{"n_layer": 11, "d_model": 192, "n_experts": 80, "experts_per_token": 4, "d_expert": 64, "d_shared_expert": 0, "activation": "swiglu", "moe_layers": [0, 1, 2, 3, 4, 5, 6, 7, 8, 9, 10], "router_score": "softmax", "normalize_top_k": true, "routed_scale": 2.5, "balance_loss": 0.00794, "balance_bias": false, "init_std_router": 0.00724, "lr_router": 0.00111, "vocab_size": 2048, "norm": "rmsnorm", "norm_eps": 1e-05, "tie_embeddings": false, "optimizer": "adamw", "lr": 0.00191, "beta1": 0.9, "beta2": 0.98, "grad_clip": 0.5, "batch_tokens": 65536, "seq_len": 512, "train_tokens": 457800000, "steps": 6986, "dataset": "wikipedia_en"}
Below are experts of layer 7 (counted from 0) of a mixture-of-experts language model. Rows are named router (the router's row for the expert), gate (a neuron's input weights, with its number), up (a neuron's input weights, with its number) and show model dimensions 0-191. Each number is 128 + 32 x the weight over its row's rms, rounded and kept within 0 to 255. Numbers have three digits each.
Before each expert's rows: a language model's description of what the expert responds to. This comes from a sample of Wikipedia text that the model never trained on.

# expert 49
What it handles: Infobox field colons. Colons and line breaks ending infobox field names, and passive words like by, ed, known, such as Designer:, Preceded by:, Founded: 1937.
router:140117186138098091083139116139067081113126043105149157159123069124066099159128136092119195079140106149182116169078096153063141065131098148155083071156077098116153192108113198105075118099119164164192076108107119105139155111113145083099120122102101110108122100115165125101125159115137150136133130104088145105094138146098099167111104179105112148122138126137121106105128123126163041176149116153121152124155142122116126114093093132114144142121069095093094092161102198151099153138117115088135131159106125088161076144175070134137197178138181076160143177096166132137120130150186098151
gate2:164132104107090172129174125065102105152143152134082144124121112067096084116142136158199157177057096082120106083150157127128128156146108148062144112129202127124174109150131129128136097163153095125133153155092163110119184116193115152102062145104189138163133172167071176143158159056122139082097064115144155115107103079119067128092108051161133109093142139222123125144162131106057108147086104160113161147115078140115166175124155138154131165146143170131065174162137109118139117158141168138162178146121117114147179086120163095091155092118118100113109088136110118114148142145127139167
up2:084099116144196066091074133133093170079081170076165174163103175154178199108148160074123117179214139156105159086113104168135119122123101171172107125159101124124131137138100111128169094076101132125129094080087132186135144209117119129113143122148057143114103142104092147115171083128124111152115105172181123207117139055176171171120160133138094144162126132095122124088087144121107169099119150089163149097132152154108105088151135078103200150167166146145153118115104121112135146052162153135145161095099099178132126106156151124142119090133150173113093138112097121156163096122126092097
gate3:145130108125080122116170128140093119105179158145089168123120086134094078098143101140182164117137134083206147140112101056152147103122134169154119092089160094082173164128149135061119189100107104141081105113152112171131155060104109052126157168128099169105103065138150155096091151128082109130086121101129144099182102205111113113101118110170128127138124132111124114112135202152121122183100119110075153182089111109076105210124123141085108166153128089089113157167145085157176098114101140176157110175178107123155075114149148180101122131114120197120085134153158080108151139089108094110
up3:147081118059128131136168097088088141126130156144132145121131071187139130165142121163081144144152149166147174119100100125108116157113200161157164124065148113093181176117139184092213173125149135138061080134187139230106096091067118115111114138134081142057114127152092145072117104108095089125144136117107164131116156163157093167095134125171134134102170156094094148161137190119169110134147138106081150126108107074130068172139090089097121130060157134124146147143147108153146189149138105175162131137117130083116114100146125141075157168144120175125099084178167162144103139146129065148
gate4:151104140118097168116164098105092122143181134095059115113167135118135099087153074098151110110181124156173156131198124143138144107138165164138165120091141171118172125128100165125147103155128161134161088094144137083122139108083175102093096169123153108116107087078117134096064141129134150105093143084169110158129102149105095129104126203127145165089171103133056159074177101118112147111162104139151149120104171178078110138109134159108027114121067175135148160122089119073150192076177190129150102098199144161128103179131098159153081121156109183118152139158144104120127160119108044114
up4:133125131104118146123096135111147175192095138177162117114123086149093118181127121154119159077075153116103107085084078127108083131173163095120144208173143114116093093117143063184086154115095075093100175162126159171085115109105118157134203104067084136151147134077140134184129135149102143104147143140073105099164156108175143124139173123117106124196120105124118117243105156083215110103152136126123093108132170140156118086139106152157148117157055118100118111141141131183092165144141082116167142129173124150115122129097157167118144115035155131119129112159082190157132137124148137132
gate5:090136164059139098131126145100184188186127113082119131164164151144157126123171103177102108169078099129079148121132058109127077154119197128104118125141077102141148118091120079130096131129165150098182117128111085142135085161111152143216144125091190087103114122158127091131139139156121130070150076133113086165158093114103132108203166125088125124165090160136144148122131174102105164115122109053096099053169144153122113133123143144129086104132098180133135168093084113103121162154131158133147136117171109226174158091115135137071169136140146105144125188152102107112191177071132112146
up5:120136116086148125147162100169148150182113131117113094178160099125106119095103129201095066157136122141239121137106168139120168138114141128106134053139083093133195136104151131129164088097125089106157087116140152123124130144089160135170075088167104120157152161117107124096121131197112104085153124157159175119135071146068190142163138103130134068157127154098135161120158093109134157117120152072144203142140136104169075114120114106142089097126207179152117156054118166161117132077139116109177175123159139087151144116060147077135091167082108137177067103116107112101088119089122152135
gate6:162134077170127099137073144121146089146093139155070125188067107152130102083159118100148160109141101103123171127125108099093118112115149087082060096177128096167159168113130075164087130131158158093071176124115093094134145168093134108153092131106152097059144117178158194160166135167085167155087112144096139085107154142087144112143173192163118143123110123145090133165132203126136102071137086065150115107139107103111095180111121154103123106145134106049148102065075175126096124142125124185127114116134121074103164128188120062121146126193118163138104158144119151158173107117097177099
up6:153158052101178117111151101060098114118134118191177153204127081198153121177096139175132104148172080145157128130111127135117120123123101146146160139150184097172102129154149189123174163144134087151151174178152148091143069105150139135116178103131089153135149114141111116120175117078047077132061146179068110117135134131137190117117153056117074097158158139121129109130106145071160102085142139124138110103155114117151061162109072120117134142149165155127140110141149134181133102154141126123146078127156095147212069144072151131123184167166098147145127105110122087099082112093157127103

# expert 38
What it handles: Section headers, degree words. Closing == of section headings (Career==, Education ==), the article a, words like most, more, very, and mid-word pieces like on-go-ing.
router:137118186116139120159169113061091114173120151144096116125138117133153193166084128160172143166139148077153097132131110150112149152127076107136154070126107120165110136107152177184129103056126062205105105131146069151107150137127183158167109087162163142047143160135169168129097114087103115100134084111184106084132126124146072082089170122100152137153084142109096109184080116120121152068110115065165141167118180175099091168210077114100143134093129101124136166131122130105122195154129098153164080131102114130083098113159136123133162106113162155141070124106132115178165128174121165095
gate1:118057117100153117028097111156146123154139148137107072120119109178139160126112086081144119096166144102152157127125055141093107154130083160129122113136058087120115124087124060123135141093127107156134102107101137128157180102177068098196152107113146126088134078133123169103209139131149133149125045153109151177119130132129121073114180133153048137149117113092097077118110166123125111140176167126126145189110099132092106104130130156110122104159127093099145100149169112066090169122164184165128139093122184176145089172150116115166123076095184137151115105141132171141136183053121081141
up1:179138138154115187131138149110093098089100133150101124145169166151147083135144125121111091110168114109099165156094161113130084172101130139130117140118130118161165096109131133109161111152166180123089071108145154082160103222106170153098109137121115117143127199175089137171126132079172148085138191133048162092124163122158133177148116071109124092133157082102130165129162137103113094150165130129151101154127118135162103080128085115090176160133186100111110132185115150157155093147139123092101094152080143051130106126071111155099114147161132140155121102108255111102078117103146131191
gate2:123134142105117119080079133128143165129104139116108117113124173143139131138108116095135161027082159175172202137092104196131073091141158175107120136115132146087093087139114121111096184097139171110140076166108091168143104121142138160140135105129177109131178123084158119070109122145090231092067163149120141103161098074203114131152182133105120175095172174116123137114131112095100089099139122179062177104047098125139124167144120156108148187088103129122092133076168065112102156139177151135136123110105142138121143125066105150125150117163174149130111177091096127120166118112179140124
up2:148163145095183085117062151137144199090145110084111151144163134156086119102105105114077128107114159137140153125121148093163114099111125138108103140085029096151138103143218170150170096157147147121113108137122109120127067109157099139156138176147103149092182155138148092074118097145138117121114132157094164182191165071148132141151146114117147140119106137118149148126146140156081083150095115168124147102028094083156141118144162168139119123091070159131148222132165060072108138108126153091177114111165149129076145167116169175109134119113164111179145118134050141154113142097172098173
gate3:131178152102092134108088119168102138189103151153141178084080165132145146097142106153149082164145126149161112077142142090208136120176121093127121109050165186130161131046113211085116116137137154147111131168076184110066110114155127168180142146172137122146124104115164103138094127134073081173086098159189102139091123109129074080141130083138108162154131111171151075107120112201102136146070133123138176148210113148162138155145142141114123147135124112154155093159062140122144129183092094150120133125093089134141088166172134157104128077095087126133086089078169133153136136124097120156
up3:186107129139117140129089125157139092151105131167090066192108112094121133161100123108213133163130123178154118159166100094167153155104148132149083124101160123162108158141140142129128153158089174152142072198109135072138161114197113164143112093109174151151105130144119084167149150147083086094080122106109103196138070152109124116143083086102102124091112086184151143098149109162143118117076152170173163186163184083138124164191109206061104112124143101103115141097061162133097108149155110132097136087119154142116060127199099100127138064139134173130129149116164110154138135087162094130
gate4:154120118124115156101112164059148066077142093140130104147150138079118047095113106104126194131094170138128142146138046101153171064082109147153111081101126171125112144084122167096131119190178127090133157154114147072127134137131091143152099169115170175134141118144169096171119142127146152105103050175123115132100115179123147086170123147109180188136158159136189122159126083131112121110076063158142147170165098145139121186125188127150102167118103148111149136153172180137144098111049111124120102143157072132160095059150127112104116145098163105140067184123076098098159118083135117130
up4:117100197121082115115163115144086124152178151151137130147136106173106088143125136155116087150155097168107161146123167139112104122111194118110108153174145084140142072102131110070072145081139098120071118063151147134126140125104183105043150115142074074134104133110124136143077117077164129078099175127144150106115157142125141167124068198156083120096125079153127134109193137092161163062178134130100047100161145086111170082091146101193101089135131175134075077118180158148165099143185114166175131156140137152125151148107129146105090166119125119113116093143218115108106094128114141110
gate5:131161122189089122130136117152166130172114151121065119168181155105139180178084092184150112157073176094150142100137149123159104139158154116114126153139121193152102136153130135113123169136074125120112165121164105085071140101104111116127132139140138137150169111121076166122122132124206109093171206135178107118150112161104098041120132157160073092115085162128129155141082091118115138149135229062159188116157127131125139104113103128113125152147120098150112089136123128146099173200112094110108132112068091058078121159145159140134125145130079138165051124092087075173137133195112097102
up5:167127095157096085104108107203122088099129102161093110116144094143172154154090150124147126100142080184160114152202136149120165165110092076076142102125101063121092130086128156205158149156158111154117091133133112070164111128115151151141128089127144183098126103142146120079118108152112094156097115159126132087092127115135050115105082104135120148082080139190167086147127165137114175169120211192091183151100098129114117145119135204118130070127109158147147136150123146114109093161200106155156121161159133199148171059091126141146130127085177061108147139121096136165094108177139115136

# expert 3
What it handles: Plural s suffix. Word-final s pieces, mostly plurals and names (Grownups, queues, Davis, condominiums), plus small standalone numbers like 3, 6, 13.
router:164132167148063131184113144196183154128115144141104209164162115115135114154079180119062106134097068144147108085121123097088121153055180143165126157144079161159129080096145135115157123175117094153098177149053090133142108139148178100086079159060130134147148145058182131125096124138135082174176105108088072085137119125163145099101125124102134106136156079128146104170116151142095182143112135156161161102092147106145110114173170146192116160127146064070126072125151136113171103113134180124162111123062102103119095178141166129100095100110146127086132128080136127094099129104136154119
gate2:147133076130144095123074121084142185091154162132122109116096190192137122149137115083127103181210120184115122105139189126137139105134122159077123073121101121131151108197194145199170104091122112122049097062144121122123119100105119112118115152147129096169146137119099133156140119089100124126100120121115148112155097110183137141111162074149149168148208167112100154118102146131112142143080160164126134110080147173108096126119080104080148118109147154159075153123094101094077134047109175073131086121129138129163161140140126149140136106191142200159098134170214075090101119137098112085
up2:143180159084145084190103171118164174165148084160124138190136110131194159196106133239126167126147135126191084159070211116067063138133125129101093130146137123174113130125124172115104145103164152109117128147137134126172153115125145124119138067148085142135082146097147116157133064038146141126117121159102164039129141097162139119172148129112100164102139137108075140161141122120097150144109163114102113113125158050114113152152101150126157132117158113110095062110129175171142133152073158105142076093120110089135154134112168154150164075141159150148114083152151169100107145174101131154
gate3:157171135055097124116178169144151157096120176104220142099131133162083053133101118147135155076121143158158170112077105135119121174114205078129107162205132116125177104130145098139125121123119147065109125151127155166111161098080121110081162138102106111154129177178112084182138101094089156129149154136126118145073144143128105190178170126120142130172129103144107091169086140135176093129110095109123107113133064167037115080143167112131187139098116146112097097116136121124076138162131172149125103085130122141119114093128142095091125125079074088158145097098173189088169174095155135089
up3:107149092129092110175119110149089150166138136123138126143103126131125144149168122227161148119154122130145135151120152128092155157144130097159088101163177168116117165074127195122105131086155104088114108185128137158131136135070149155188094044109178102129145130118148125130116060153159186115107060113096131076078131137147073034125114127147108177129078127124083126095088172111133106152177172074119084129097117076133128160157088198125198154173168084154129113122103154138142154201100050130142083138154126117124058119107146125093132104135105129124130170130113144184170134139098141162
gate4:064106177176118182220089152095112100143111134168084131121180105125083105129144111123124167096127101093156092105148167144173136065094111187123117175122113180160160199136093182184167086102060102138067128121107131109099111157129163169171078129149154126095134170098128180146119170121113145137139164155129147149142153080188132119090114124116142111138156119071122168103172131154114106122214139121135143151128146092192130113144083157125135118121174127126156155138145148137157120189126172142171060153124108110170069129079168127119126144166149125094124140136168152076050134094122187128
up4:129121101153135099136156153102160119176100136115141140125024128118057128143095133147145105153107153119108108087083164125088132133158172110129181105146162103153124134149101142107136155074033129122224136107133121193144150124139088118108095138088121146133089132068112182174080155139078108126120126121196143156113133185125139087104174146135121110157162118153050101114093097132140153083167181132114151066156205081117141074113102139138125100123147129117175116123188103214105119125069182120085159069112168150167123121087138077127174080133165135156135121113131122144167128147132124088
gate5:131161128109141155128164131092139134145177161133104117084147163169135061154122115156155183188154132063109096100097219126099118158135083131145088138145143163138172176111110218144140038123112145171118116134119097118157153151110124120152138166170169137090182165133168156118111073147104081145131071107158154106135123108089187106141151126137094083189141163097050139178132113171152132127173164077090158130119160070164142143107101141088109135145151119123115146132129124110147151077095149105080067195115127118154134155157118118170179159157145198182112132130157128117113103138083102056
up5:176129124187119109075116110179157071123136103168134123185093057090131136106137140085151102110094128163114139092134059095107150103154100102130163058078115074120118149159143136113148162144154066069154151174133155124162160106162101139190166099123101078107140087104099112171134149156170159128133079115105132145166136170131156107172096074131088111122104158127113107057098107134101108217174177174184145146074132151123099118125102166145171114150159145112110118120116115148122099145079149135064099092125105151177134151122069130122151108199143150157101207136086113119130202133150101151
gate6:180124140145109162076092126139130074098110136123125099165148153155098111167134114129158160124107144129130138190164127114113152196131132112112129089136124094170113127170111128117117183161180130100111115119148123092085230120144162125117155082160088091143116037136131087110139165111119115121148163130147144172142174149110070126144065142150114092149081114115177096149115151166171125104158125142141151202152096146120125107091208133117115117098077096155111158100074077100123118114120120178128085143153102150183093102154025086195072114118088079111183124078171122113133154119075134063
up6:124141075143128115132049112123147150111162163119147122079142097106131121122158136101156086161151138129149150091103150077052127127144137121150077102145100114107126107079128121127107104154095123085156113121133139139171179085099087108100155129075212089154082155138126177132104133159131130109084157115158138106148090135093200141183118084155156070164174157150089174126130078117156137155100158121115189079127105149168164093148109116118165147211109111149151113089130177162132120147126100152114178078164186153069150126150140140152190106154132189188139180124103136179099096049124080193

# expert 2
What it handles: Plural and number endings. Plural suffixes closing a noun (s, ies, ers) plus digits, years, %, km² in statistics and tables, e.g. kulans, felonies, 70 years.
router:129142156151109148130170140113112142121165136160129180116171124062144086108094115107071127125074110160110127065139099109114125119088159135206167149069088130139120091101124161136118086141127115123109187193070167073134132084169135114138065123111117108150127123104099117162102105124120115172191072108062093081071135134152145121146137122094168144152092112137129073187115174156098139103125076130101098162087150111116118128120160117199136165158154113131139088122127187156172074115110160093166085134056075115089113183180145160108103089149067137106098115163173083134111140129184163184
gate1:168147105150127160113132173119110107108161082116148075154153186115118091153201102113142130154102155149089146144157152119135097102082107134146122121171056162131206134138086134158105139129116164062130164115139106121153197125134118112134141159117137091140154180151090111151138138122157160084159160110140147191104075057060041123203154157132090139170105111085123194101122128157111071117182131151154114067169160112138157077095148206119103094134119105145127110129086155107098142142156116122165159091173144174095142135158071161123131070124102138133190167153149158108169145120186095152
up1:144178131157184118158104091181135168125112125122098113089104112113194106109163142131123131178129099148168140160159153127141132162107093179147106086135159185112129103088118131146061132140170095128184135131114105157163153076155132124149119123103107172155099113085102068071127144093146124121116153182119096123122103101098104136180117158149120108090104121110115137047102138088102111160199133087184116101152112061162120170165117158119118098134081108116133117170066149115181081103128106111185205167117090093173110155060134166126144177170141032095141182110157121112095087103192142140
gate2:175183096107119108146176136107086148089181101104145140108100176121112123190146120110148124106136147128120134152095111140063099130123080127132152179162077144117132140118110113106103113094124160110161125169140149126134114158172115084118103126114189074155099214069175151131102185115104164120128141133162134159130136132168119131107108179087085164118159143173094103071073121161168166103177160157158108142108111121087157075134096164149087144091109133124146120186131143136083191172126167212118124127143105119168082170124117081083170076158096107198175075154158158091163168164073136185
up2:114124139105075100189112101142100165097164112107205108187105123102172128110147128154145156091160125147136123106082178158141161078135109141118082122133174098165133120217122198170136152118118084109099143119149120149117150048093161144101161149155137071164135154085132177117123117054077160127153112140138142140154124076190123088083127076155160153110181181125094116091145180137095144129114114146173081096098187139112128126123115140139162126096163193196105111157147113136135154173156154162185144106118107113176169125093172064104099068148156126095145151123106174135083152109064118113
gate3:129151175092110093063138126076123113156117156105141098161109106157150142132146074114156159147117152118127115085121145133087110137124121096167073135104141145135086122168107111122134201091161131098127134125136169094106149121145113110088168089193106174087156096162108096131148168134179136114128099159121153131160245157163082141115131098166148169084143136168165089128089137131066132178087216137053108148117137066071085153063126132120076124155126090105093144159146153128162118164088130094137063110149089130210154102146096099110182118137174146132047156137146153142102134109130165129
up3:159113127117159118088189119116142215122170120128144112071140115149161179076158119134165145129109187137106164118127071132074095116122146156163134123144156111123107067149063108085105149065090128089168138160126175106141131160153135046148131102124134127124116138156140113107145167152123117075100059144141153218170122124128146104164154105138113158134113127156086115158103088123114143143181142135143070170140104128137107103170143157117086171247118160138143163174162155142151141151049074116137154148134168146088107126223097095118115092093120183146122113124153154168135167102095099098
gate4:100109127153093157150084074152107116161050122116111117091122136120155144096120122114142169069115165127139190155158129103150174086085174139149116130076154107159171130112149159156145131126127227187087135051108073091094131106102151119098165162160163120074137133175132151083120111135152120143125147116146145155110118146106118129113188176107173110112111120119176164124237063144115153167111125165103167116109176156101098124125106121083147103135075146164192150169161141093093160079149155128172129207135150088064140159135203114107094127145144161143102124176159148150108128163160151134
up4:132187133148076096172070168131127124138128111110166155077167124129086105178138156111147092156110099159123092123099116163130153149160143121136097206166118097072117126177115112200151157140065097124126141165136193167132055149100131152126167110144130114130052126149096124142161107139080122125151124130097131152122151163115138123127157100110157144141142124125129160118109119048102147237150162101104117062097083157126153101145101129124178100091171093133127084128135108166135050119065103119094102125146139122112077073090131125110170124078172082109162151115056074183163086164126157088
gate5:155144155086181118099078075125139122115092163111106120079222124138127164140116095127140144136159131112157083140141131178085141092111123132149156100108152112119117138155093177106149138111070099083153113160115095167150132150162124105147120109156096151085164098097083126139113135148127132138098071114156161086124155122111151122178111084148139075060170093111131086141110121124194097129155144117154117099108090097164098183088112153042166175118113166071140142132131127125159158159088141091125116122102091166179048106096106093106120171122217070097073081196162152074129109047127150115
up5:159138176124188109074122097076144126078147144158123110105142104086169165074138130113108137149163128142169149132160102154088104103123118139148186184115098119149095152177121136144124155144101093144155129109132159116174148111185123118128104122104103112138183042110074089168161115134123139163172112135144147097200118122120193201176176113181131102074070128092086076079120124108158128166171147127124122153104112136184163143114141082110128128145173082143155089083173119157079096085162111101158182154137102103092129122153089107203154163178165098084123141200182124149126124115155164172

# expert 36
What it handles: Starts of foreign names. Opening capitalized pieces of foreign personal, place and club names in tables and lists, such as Fa-yetteville, Me-xico, van O-oijen, Š-ub-ićevac.
router:105148100048107177081156149128165183129112166070171071083172145198127140101164098126183113130169182127108156077088151168199104185128092201104135139133137193103132110166164110109115178205079175097107119112141152123111133154124118114082177109119121162141184142157096155148112174156149146114135135155126160139096127080177137137124090112202139132072130127138133139113189160113090126136058145113102139117110118121138094153142121170107117135143167157100076122127106093109150125066142178138135167129133165123152160172080085180151130110084104090113111071156184137093139100098123104142
gate1:171137075127075155133098090131105128103158145113105124084170157132158122090173081164176158083169091165192117111185103094159085138119092114141098148157160132153184164117155138186168092122147113088100158179122120150107182075112126171172126099159070158167121130141144142126133127108124137200145102086134115088117135168150061144106111105144184146112126104131126174107067116113118110139160143129120159060123135109166171195125160065101131167104052089137095082109122140117171157206127115193178141101141143125166141136119099097121062165146128144108112113077121185135081099096185126116
up1:139165109101131121118174096129090153131124162088129128080152146114092168068092125136064180174163118136115175122169165158187065132135076167161145100142097127162145120073093157105117152126162142145136105122073102050118134144112100076112122204092081127121176169134089113131124084108104119075166151124129102152102118053109110135140159145127142098127073136122130093145106139115122150076177095090124136127131171170090110152097146075131120108129142118096135130065139151146093090096169082087162105134138121134106147134159103112111137159220113088159084103145238108104160185119164049129
gate2:106115096078101120099108128118174125143141144194104132143156179176085129125097123101143152092143081145115130175135099068178162106143145130185160167115096107140151164092113135148137101143096093125085062164133151064129093116153142116119131124116158131093149132141099069042128138098117103115149088171119159130188099068103081160132110107138117140185121170126142170058134206150122138125070117101126077114133129176118094105144085189112166121221124164148129114132070096150086080150107134094184127128151164113169083131117092184112038141077083152166152095129103121129107088113119145103
up2:114095157104116091164111163202137091105154138096077135111112124147088152160121128136111145117088151074107111096136091127104143115139167153100127119123110182113106125153119086084080136105125114085126196108144181186120183149109121082173153088160130155069087120153163159145115092148096191182162113115152111149145140098110141120127097131124149143100123105124105104114149105200123102134101125133187123173064147104189102161166112196129097178104156069191160204098119038145153139160166159150118173161151096149131098135109105116101164115129133075170137148107161097053195095122124158194
gate3:112176085090111091112118179114155159139156126122120089103146106115127179122067110109096123107158105125155129120108135155147123201131110129132145116172142098155145174128149098122203093173129151107104197143101104139128110108163034126146148118138095145161166125140097108140128131108142125072117183140108197100150156155137100059100160160074112106141129139147112130141065119143102147148155072059149135083121150144176116163096105171122109146138126105091090126142148073166133092191193074139066149123077198150117140135119074157161076191067061095109108087112152079172170124112121173132
up3:124112105129151149079154092176080162159140143125124121168136165076152154157132138080104177145129117072115135148075088122099139141159128148157085127128124056103075145141148081163179137154114141125112186122106120144167114085185126115181104091143113126182145110099100087192079187128130178052115122165172125106110125187134121105152113158095163160134121190115094104073126129114127141159179097133139147118164121140183134105108138116157129118142053200021155111131205174212098119126166132126083154123108155128159156135148154140154096148125125102166089156158128116133146175093116188113
gate4:112154100108114131172027103134135175118218132083120094113112091128112129110074112113140159149142083121130132126186211107120123124149132143099113160162092220137167086073152161105091096100148046082116073133077175085118150162084098066124056139129117140115109149134144136146145083088072099112120124149162148117121126056154131099167114098114101168113056159110123104109122099158134121118187129176070116146168135106150167174093102174121122131144100101130112109097101119130136132146158145121168152097108105162148117119119175136125170132092137093156154097155191105133131081067175123161
up4:117090183121146073135145115098130115144158152144104134059141081117102137140135133117114110141176122124113121102101071115181085112149110142148186137118156155216139080124115110129135183106142163098178087103154105123110082144084138078162113099101144184065112114129172052082190150150117161162115136158148119149115148089071121143125144177150096135088120021157158169077167085117098090106092130079111165083129095099136136141119108123151091195093121147155074122129111086100122120062087115147123133141145140139111144160074119179097227154121101131096115109126138129091122123148153052150
gate5:166108043080111119128148120087160120138142155103091113181139187158125150111121080120189093128124101140141148142148148120160084142121119109103081182089161158128154180186176123058141086115063143148069118143114063136133145134094081161163161173093111172119127169132092129111108078130103102120150091103114162078148141161135060105128138069111140139167150114123117205127102136122146183115131136142167126062142139142161116178076117088097149141192102110130064119139134135087189107160103146142133145162129155096169116098124048087130070129163179205134104132107123144163103108076107115117
up5:105152141128091126151098171034116131095133150175148156061159074142154099041160128146205117117189115117144169077141151109132083164139105189158113128147145118171145180099046136159171118117172170120158140102116158084183131134082080159109097175176144109053183128128165149148179108139094136143097134105109149116126099162186176137142093125113146180133116110162172154170160145143129149116169154129079120126129084155130167091141140126132124074154104106085146129105177170132114150107096098104156112141148157091127094121105137103138137170116134194071160168149127128170095063149164089119

# expert 53
What it handles: Biography lead formatting. Tokens in biography openings and dates: year endings after born 19, commas, dashes, is a, and nationality or job words like politician, football.
router:114099078152126145088106149083117137124084137110153128150157137108135099139140145161097102136077148146075174116176100127138158113143072150160053125098199142153162072129143137143176104095116089177125168128182144083122161084088114148127121151130123133059140125115114119064138111123122119075127120124127132062124072091134174112158157180113107156168149211166101105145116132157131082144128065127115139105139184109142100123105081200102159114103155099159126074127092070156124134096147180139133088047095100164156091132155157161061163105142170070111123139095139159164194110176164088157
gate1:108134138125080108111115110095159147132150117144156078143153150163164117211071114125111113105096156136111180115146109076123119180098158100153126100112158165147147114145135107161186100133149151167103157066161071135159216144062104056178102114133121078117120092185169102076154159112096122081100115073147080119134135099137090102221161139116122103126131109177110135117112142105080143149106145088087133082178142102137060175036059134131110143119164120100107134136149087137158147082096083155138148133140125116125101101157139185120079162103078140144102098059143118140136155131158098100
up1:144085112127129171132133141125175070148116106171159088113166152146127212103150115114133098160129165077125149099096147135103136181130149076149134138130173135124117126084201112102150084194162142148129124164157163143154159102128129097171114022084068072078088096148132145058114110175171149115129108145100138124099137158207146067115147095123123096172186194132164153145095148097175129058092152142144210148110129107150112170136118122107135178127143115106137161172165088122091131125069139129119100150161136135132146083071124157117212144114147164126146176097168150125132134138114140107
gate2:127216114109158134077058156145162181090128091075126119115115114119125149110148105174130155147098183140087142116188179167155056153135096151170102147136136171142170117089123145137122153082102105075167150105140162115093175177187089115113132163051103162120161140088143165125134136129111107092126097199160181107147144077107142133119124115134143118108126125139071137100164176119103132107150077146178174133090184106094169129143181114138118220105134168178168119103121065157186107081129112153153129117154106141154141136102074168132158112128201115124150200115117124128141162118141107090
up2:170061112110147181153175111132132080166144148115190161171161150198063133078106127098140121096187122113152106134080120076113107141141138150087174089087064170138152135128123124084098159146116106106115150160105125147126128054115089133120147118160078137157134152137082131158133119119139123162136115087088110161124162176153157093182149103142146173105139079108124160071080077131165052138092185128129181069116095149145144081123142111126147087174115091106134195195146154123069161093152143065166082141183148156130140170161130123126118165068105148070143161096099144125141121111167139126
gate3:149123091124102106101116105126188131118114175131144107114166101162133108114101100127164102156143112099127070141148159135220147150140137147142091139149121137151141138167139144110170059057144115175155097052116193129119185126126084173121143139185077112126166094100114090162140122147078109106148051125164097152107120190113164117135163106181078058121075105133114198158109122081086150193081153146152153102076159080115128167139122162133077125094124133105078126124123127139132137173065140128124142202073104143113126153086136130101092138147162083152101202168179103170117141155123150117
up3:122170157103145080123111131158154139109087129125113114081162128089108162136155134136105109164087164087150130104112143145135089153150116111187122123115159124119159142016123097160135149104168129150108091158133109120147101072139197140131065107191117107088079164078119073133086100171196087159131116179151168068129151136128083182169081181142125160142161155052193107109138182126111158092164078136120072093151122161135170122132145130126152135057157167147146114085119133115170097159104038173102141081110117075079137100162117123119147130154145104148106134124157176171122125146152110085
gate4:143133178131051154137102111086067187173194118093152094116150115175099106227123090141136144129134138150111070108127107161136074122116127146127116144129159123169124191065103127155176127102100129168093117137095164151096178084065117128143100157120129093115139124102164141138103166154131134127210118063161163109134127130158173104131148119162071152067146071151116088091114119097133118093122130175176129191143170086148121155101138110191103202146178131113085121125127112134077104161130122173155139096124109138108139146128119073138172107137137177179088183106140096123103174151115054149
up4:187049172096127076132076093122104081177110111121135142081130074109106125194156146153158146135110144088112062143111170170127127102102185146170146113091159127148104190068147105122083147119130142124116129159113173140084105108173149159132121113095131169119110091089117121102084102136134108177142135091160116068151084163151056123148125139149119141148067098138117123132115107129152084136125144119108192157148121136157108031120194135105165138114095128117177049104146161142126123118099099144189160111159172187099084122158108072106108119093118181167045136119109109162145150144157185150
gate5:143112115112160143121197161124130182146106124173106140168140093174130173127148098145170122096172143131166112161103119106176152110152141103140089105096128124090152163124114132135110092111183170077129139132084103110067138129124111127132100120190085141117121133178057124124096118169191167087110131122128136145108185182195125043129113082141144175099144171112111154135206133185174180150154065157164136065129182139095139116105132106088183142153106180090180131154123074110149162207133130119145078097103128130134097171138105143149143159145188121168157173151137159190068131158139129118
up5:096098062133168171178182150121121119119142178089089103044120164150114127157150136184143092136119121035126113125159134155119114097070145153056094142145174166173138131134118125134149089077158068114142147157066129134082096115131147059075126147136213116107162158117137173156114115117123129127134162126129135094118098148108104152100156143104102121124157142048111150149161135179114114094159115126103081102166128175105179109165152120132162114139129141153099073146123129092166148106119104161121171148177176104192134099104094047087152133091172193120111080200152090131122135111115110099